python train.py --n_experts=32 --d_shared_expert=192 --n_head=4 --init="trunc" --lr=0.00177
Below are experts of layer 2 (counted from 0) of a mixture-of-experts language model. Rows are named router (the router's row for the expert), gate (a neuron's input weights, with its number), up (a neuron's input weights, with its number), down (a neuron's output weights, with its number) and show model dimensions 0-223. Each number is 128 + 32 x the weight over its row's rms, rounded and kept within 0 to 255. Numbers have three digits each.
After each expert's rows: a language model's description of what the expert responds to. This comes from a sample of Wikipedia text that the model never trained on.

# expert 20
router:116130082147115103153085137118148192149099065106104161175123120116109180125110149087126080186121131128090155147102104073128075155188145095113160134145131088109083103198084112198151086124191135144145199158130103168136151087116132126178069154127130124149152092108136128103159141118144179102094126162135139068111152115103158125133124124141038109110090099161133091124069156121125138152127166089159088156141155138103091106135080154151113117138124187156136111135090128190066070114090130152124184136116152137159110097064079169137087152157179091162150125150188080140176172090115083163077157166085101102151116125115122157151134099102107124168137084138135038106141159121168067152147
gate4:112121142150115112109165190105136120126129168115161140156129164152151163093128091067151183103101108163132098169100117148129015134133142083131117135160137148088149111106067098152073159111133139153126118117093151173124129073184102169140134120123119062121130116101086153113118177147090125143148122093194117158212137112112146138098057132151082156175151129038148083157116154150097103110099153127099068149105111117107200133146108125113130138112121178132129130106100085164161117167207159183118074133128147129122143206147103119173169142171097084141068123133141085108181164121074124099159104118098092093105119134153133152072160106141125115062119128088073156082173196106129146129090
up4:115122109148124180153103133102102108123157188168094088120178088163169150165100127179082064124176131088114150150169146103135149144133077096180180121130143137170139126140164137090177065163117135154097128117140072084128090197142151067138186147104172138140150174144156110173127134143158131079146162165130148104101158192140076149133115099115132102089123135157130130125127123161133168084114142117132137080160106166148062130143143206182140106103066053156154141102173174097128104185146081127161153102099134115152129114045116139088131153133148143126164175144166135098073070114138109138104148097165144154146145181143136154111054131070159104191075104095174100117132084172123110141170
down4:103140221102157147076113151119093106147078101117105148078153104120122185158119109116152107145144200204127153136150078076126177192153179108161126135146126130139150131197140127143123073145111129146091176228114091131132123134142156142125073156122114157086087074141163186109084121132185159133164200200086154129081147170141163097119176125107134126084172135154085141063140059157118145098160211105124090097127100172133100130138134154147126093178108113146126113143147120149186151131121090115144172129143115113167138073121141108072125160118110175164142180128112132194130118079120142154152149160116103112119093163117161154166131139155152081123187109177121108155114123135173104167107
Description: Temporal prepositions, conjunctions. Time and sequence words opening phrases, like after, during, before, until, when, than, over, and sentence-initial In or From.

# expert 15
router:106131118119144065128112144123132180162093099087168119133095124091154122126144119100155084119156128106150131081103150138115086100153096114108176104119099093084127082149092187103123215128096146158109094136133094126106168143117154164167105145130089111105154114105129127043145157150143096134092122134219153111132116135148159137126163178146098115082088131140095050130083133117116143171098137105123122114163183105104156103096109177160111141165150185141138112103157139150101119143120079149092152157113134091161094087162079124085088118148173091134189081099107129136156180067105084158206162189139087134089102111185119186088110071092121156178198092154168065126177131060151083118112
gate0:137103074112115163129125153110157139123096153111132129150090087168115105082080098076169090170123061128161137105080137147139086113167089111058129144115116134131128128169100142131071143132164111157178129147126122122046167121067129146162109121123129145122080138183114127019143125182158144185171174129192162099108140130103155127167079135144099115123135150162107122133158173132162146155105129091112222062103142079126145101103160177093143065189114148177114108099130188146103133088119106162128086103097150106122105131196117154123048109114112098148111164135108110172110151129099135137103125124126134173119109138172130083055073144140134125165194129117070095112198171121165151139110
up0:093142152149155088126091157130179178067132096097095116168179176089111193126192104153107118159101123154160129097145139138119129153153169098189099133120131160127106046132135158179150112140106122104116135134152087200164158153165103164120142166140122147139171119112127112212095136053077114086115069097140117132114094151167078122101113096154128121119118131058109129134133095165116102179133124188131090158206101143124100164107100082135082186111150158099137172118139101191123208084061147149112145102142182109125105120096178143117164140162129147143161129158131110089108153114074134114127109109132140065156157111145117129158123107129201136146050134189211131126153153130121115097166
down0:150111053121123114154169123153158093094107089131117084177129169109113112116160105129171185147072142078227121108096128186136073096122068176125133129100140142166107105134099124136088164098095186129104154107200112179128107171129105129166090113146155133127119146161077129117129121097171137134145070127099098153121058180130123057135081140143103140147124095066074047177122113112097160119095112128134145105097123132140071133100197106140138150184114152141202143078116099153130154213114133156110140124107068105146106146127150157128113117135090157088110163073115130102119193089112117119119140137152145123171171072073109102116132121079128121172093139178059130133130115155106149190153
Description: List and table structure. Table pipes, line breaks and list dashes in cast lists, see-also lists and results tables, plus adjectives like former, high, low.

# expert 23
router:092144093154134104128128130103138165113125111086128138149130115117132147145138101102167066108143097123175164110083159121109100111161077088113205127088100137103116107188088193177153235129123094120108129093105099120128179120140156172171103144132095111134167102066079147060136139121141164121118110169164160091097153124076193131139131138157046133051074118153133063125089117125125109144070188132114130113159148126073070117130094145170119086188166163176164108141131153147110161141130079111112122127115137126203121073129127167110091164164115101162140138142118094123160179087090105150164151187141132110097124110150072178096134062113123148160153108140155095095182149121158060119120
gate1:125114106181161104130085104105114105158139107097125105156074099144190171189152167186109104184120076127071126081071189160132070135166139106160138111079130101170133136166169152080123174124087136129147107211134086124130168114150136113177116156066098112101118108120145167096179230158114180106120142155191129114153151134071152092092127117131065070106139079169149108094131053128144180183068172102128083127157129083154065130148124127150094148138139143154182109152106163132098092119106118158109139161109134096147150086117177127130122115125112065165130145105125114183129151123107128115109178138106118140097113168095132148121083086132128071128142122164146133166185133096087113137182
up1:182125077147104144127109154120107098166059089117128073110140081134155120135225096097133127127145137106084107128139123119123056131130147131175077121099119096103103148159105153106111115153148150107105117124194092087167198137089168128086132147107144194219126090075112139175081135110135163139163148174159094092140138069055192108124133122156120127038137116116148133125207116147134091121104141122134107135100162138130106189103154112126116132085197093177122113162115164120110118131116108126146103119136180132141101160110116137127146135062127078130151136111092095151153132057098064158140107153099104136176118093109124055122112138156087139128156110121151217074114159053145168110152
down1:120126138144062146111097140132134141174163124109067064124142068129134145103107058155102101089094073089095112168187144169119110116102142115140131132108139132156114101140120108119144104155165146162156108104155155104138151194066093176203153138150191074130090141123112170137104161145090140099103099176141132087132158092113118108127123109113134137126121094102164138157167177136092094140134101135144159113140149061164124213140190116161116086086069175092109084128158152123109105170144125093145161120110173157094146099095131120139199124080130200155172157183096153125106174118100088066168130062124142157146116156125142046139088118144094151065139099141067134103069113085136194132136
Description: Connectives and mid-word pieces. Linking words like as, between, including, known as, and mid-word fragments or -ing endings such as consisting, piracy.

# expert 27
router:095144073151149097117142125093127169137121106115132135167138124115145163162145125095161073107163104141181178119076140108100095109158112094093159110089110130100100132182091206163120208100116097136105124115138086131138163115153152156183095132129097120108166101055100120046141135111126160127126103163172155083135157129098181106160143139155057125057065110152105094130079124135120103134070183133106131112167151111090081123118091158164119083186164175165149089141119169159118164140120064106107137122099156112182113059100126156094091165150143104159144128179138093129139177087089102152149163189117136125102130104150055178106142075115124164152151094117149069089178148104160054115124
gate0:096152121151127133117140158130160159187157054083162121111110109092150140110166104120189098139135079112164147123050161108148063180128130101130104094089153141127159102179085079189093127083148151114104143186126125162182153199136192142114098132125090084106098077138107151077170147137134145171096098074208138128144129100123132104098115114164091078109123126138134096125080109111146121142098185089153086128121126212119115149093124115141116149180129174125097063136123129116073204113157139151109136176135112068093154068163125124125105162151137098123077116128116073193131205131068127141132199157135111117091147173086098154102150066149131126119173129142137092137099164103127131113111
up0:184110094167100096120101172122160107162141120153141109103116152033146121100147091116124127159165206136151124091095164114076158129174100170132168143147112138108084102140144139068107090151128126145112162112127143147159165093076131114172078168067060105145137096139130083099168134137126116110130129102109110119084108165133140133176134093114067131116146148111088168134101136064118131112140161120128134140044140086143189093127140115114135164146077162194114136146124143192098100123104151128146101143113075234138088172059125152157228147144120087075103099140145168082169187082101092163125110141139083093110116155134140142085089089152120121130084128074162129168103109164120077126159
down0:124105181111176160159177206129176098110129177121133074046180145108139128146163139151139187127152129144121126150147117079052185121107111160115103123169161138161088162098108137113169092169146147150134112156156152098127170139092146127068167141110114110102111166172139147142126115141168221090083183156107092145107156168137130140157054098131174125189183091094141125123164090083134127087127037125173153090118129158161185107141120128138142139080097110105163110098150114151150140187060121130097115131165080133159139176158127168148147083150111160107081144084132147081128122154190133148103074069136145145111084080085104091102116161150128155125128129135108158136136138105149180191133
Description: Prepositions and name fragments. The prepositions in, with, by and a, plus syllables inside names and Latin species terms, such as At-wood and escu-len-ta.

# expert 7
router:115132082186144134135150129105160125173178161129124163118091188068121130116173126124110072156203077170152207078089177141117121168123083076109149119102176218107112107189097139151144163114129060136123158128119135129145195132127130120136123158090112118119155052086128126119200126102196179114151046155155131120127117137087158147064167146173056078123101135149067109144125136141121114132042200148107115082123162146106096136083101142154172193194134148141167129116146153090098144118118121105151101127146111145145159109128112113130102125156128145166166104122104080114133147075127121151138162158105166165082116118154104119135153042116119141156119109123097094138111098125168123100152
gate15:104145173146126132158114156131168125164120134091168099076144168135134151066159097119127066132185088139111129125105199066164097123137133137109210106132121128136149081157110142184148110138122142108113160117131147079160169143145114132153103121139076129166127137108122137155169127114108129123117132086161104144163091201135140145097147118107130126130113160190129076106160128091161112130130162093137241083128106143130152164121163123097058113202123196107116143098177139111171101122103167172042127111146115147133133079087140121139144187216111129150152126142099153138157160057122138123203199121138098134105182071120147107097109074204182111142165102111159119110141144171115080145088
up15:128133154156108111157105151124153122126081169114077115115149142160123106101112087131099113134084115156126138117137096084141128089146095137095147128111182103190048128167143131131078135171191088163100180159075186113169198127121145172155150115128168123178098099124148150122096126097112133194158125166109126065092058047156104112140142105139116127133067110170111130169209097115112134127142138100126163135158067158112087161092129158121190144108156128118188127084103142100100133119195060105100126181116127084140072094157148138137164116159087090143133145119122141083068136122132197143139176132170120095120153134086095108183163103096086130128171078096148130102187200188129133129099
down15:133117146108087133127134142069102129140087166186025145167081076136140100113115137174113202139128130143157123116204107126117147150158100084140161175142132132099132142132153121066096104167132120119105120131144169105176121089116149107125151130133090099130138171104169166092124091086159114151184177148081143098147057108105192148141130130149153200143153124139082119135184108129093134166182072111109135153107088109161147146065085161112096123124150125125160107110170126184110188135115100073132153119102147119093091186111177087056118133173129204148138133118091142086120146105196111096169153039108141122190137174126166125098154145152157157071103140129109128100166185116161158144138
Description: Table rules, Indian names. Markdown table separator rows and cell bars, and pieces of South Asian names and words, like |---|---|, Go'pal', Him'esh'.

# expert 6
router:098142078157160099121143125089130173151126117102142148151146124107138141134152102093159074122137093141203160105078163119085111109161093085081174119099121135107103129186100200148135215116119114129115116116125072131127163114143152159173086141135100117121175106063105141043137161085146157120135108191169163109123171126089194104168135130159053123058071130163113077120082123143115093132080186129119118126156150102095087113119088145161123073191180161164139078138129172167098151137124092104117129120099135117202136059114121144110088148168143093152147141162132100128153175090086099146163147177126161137123126114148069161095159080113151155155144107118157079097192152127160069142123
gate2:137085103152147105139118165106154154158083109071156168119127125079130134107150163120152099127169133108112192089060147070144075153179151101098125151102131069097139104196106070156087154121113183100089096136115149172094178152108104167196096166127083139186151033114121156111154118126162124168178143142193185131096107140110119137106141141166086087127144123124088139160071105127147106177086134111172098097186170170106143113103079129158131162197115167155123070157150108127065106107121081170153131147124171064109115116149128157120096116127133107138106109129112123151180169101098154102121194172125136144052161159142131142137142083144081140147174126118147159149147167085194149128107
up2:109083112218177126099140119085127128161097131132149123124123091132115168186085192132104134130162097077101073155154098164116159117102124167118192178106156098168116073146101139140153178155095113165153073127114149120114053105161127157069119141138126163116127122141135115145111109188091102172135110163118158125124095157120138126129173112133131158108117139123128090130132048064164100057188140085148182134091114144113158114199116141120093134126216092130113138099115151153122086170107123139146145060176196159183111188133115139105134109169127117152149167083102096091152102118159161096155128043135165115153153116180110107100157150091109102141134154168116115161181121155173096110210
down2:172076088194086147117103112089127122122089121137149137121168099068161133168121128129188131110103109146127122111102110092145065123133170113123140174103119175139160077149138108151120143123158134107121166147068150096122094107128094135131123141173135110170117121147165115157105076176122061177118121159123147111110123117132144150166146109091090152122134086163049137174132061080116109123131141120102196118150135158094115139157160124119063154137190104090063112103125097203115111134085169183093147114149181062135159199130177138074129147163067107109110153096116116074119185086064071158189101135167153086119143211108113168072140125140152096173138141126163088144135143174136113169170
Description: Word endings, suffixes. Final pieces and suffixes of words such as -s, -ism, -ist, -man, -ache-, often plurals and species names, plus table line breaks.

# expert 21
router:100135093158143095113133145096121172132128115110142143149132129114141143155142104090160072114159090128184166113079151111094102107164095097089193110086114120106099111192090202157139213121128106141115126117112095127135160117157142154186096149135093133126170097053096125046137157112150159118132100159175158089101167132086192111161135123155048140053070113161128084123085117133110096143075186143109116109160158107075082108125093146164118080187174169172149090142136150155110162147122078118121125128095150110192104068112116154092085155145136092158158128157108092137148174086088096145157162188139128126117130099143062163107149071111129141151149095122153071106177152110166069127117
gate2:144181169132141084135112130136120162096103156130177170119144129119095179122093094204094046124082125078205174114092157094080143183104120121138178114159163116138108124159081121184123183137069149140132077198127153149149099125082084136161059160077117107096132093071119120106153176182157122139100127112147147121126120123094135142139084160139074092097119107190119149106078173108142138162123184121123072132171150115091149103149149170084157155153176124118135094093111168116078136115098111142050125141122121093142100083102143152114087060137149098120121122106150097184114144100171163080128117090066123126082200139116074144090187140114079133148153121111135096154149096127165118146106
up2:159152184161128102144132129133060117039157113122153118086136183126119204107065067105105109162128137112136103133098114203134169121126141148136098144098125186148111105131148132135092116104123115105160122138124093126167121145133066174121092157096100117114111160152133058102103115159151101120125070135140113085123184116170161125104086152110106151160123100176193105103118103111143151109159114174111127113142167129163120109135124105093191166099117094160198104103096046103138161130099109116159113154066115098141108098175134173133135162143158112125103084140088048103069120177145145084191101168112119152122110175062127201156129122134129084075225094123160137137087134160145089156181
down2:156142203160104142177150130101131111131166130081140116178114156113141087123110065100131116110125109087154150141126125122116116159091167131152154132150126119175063088148130140148100113088133116118166144133150089120119149117112118191118133156147133068110099168126047146078082113094167132070135087184089153115143163110138129155157160185142109151169191126110132102172103079132089141099081110124120116126158073110166109054168103151170086146093155112155140116038132127107137135131107177194177105131139092138094120146204127117087129112126089164166172118121101119176125143224113152118084136116107166101083109132103114109173093148147120167056182044160145115108066135116088087163187
Description: Punctuation, prepositions, headings. Table pipes, commas, brackets, "by/at/of/in" and == heading markers, plus inner pieces of archaic or foreign names like St-ir-pium.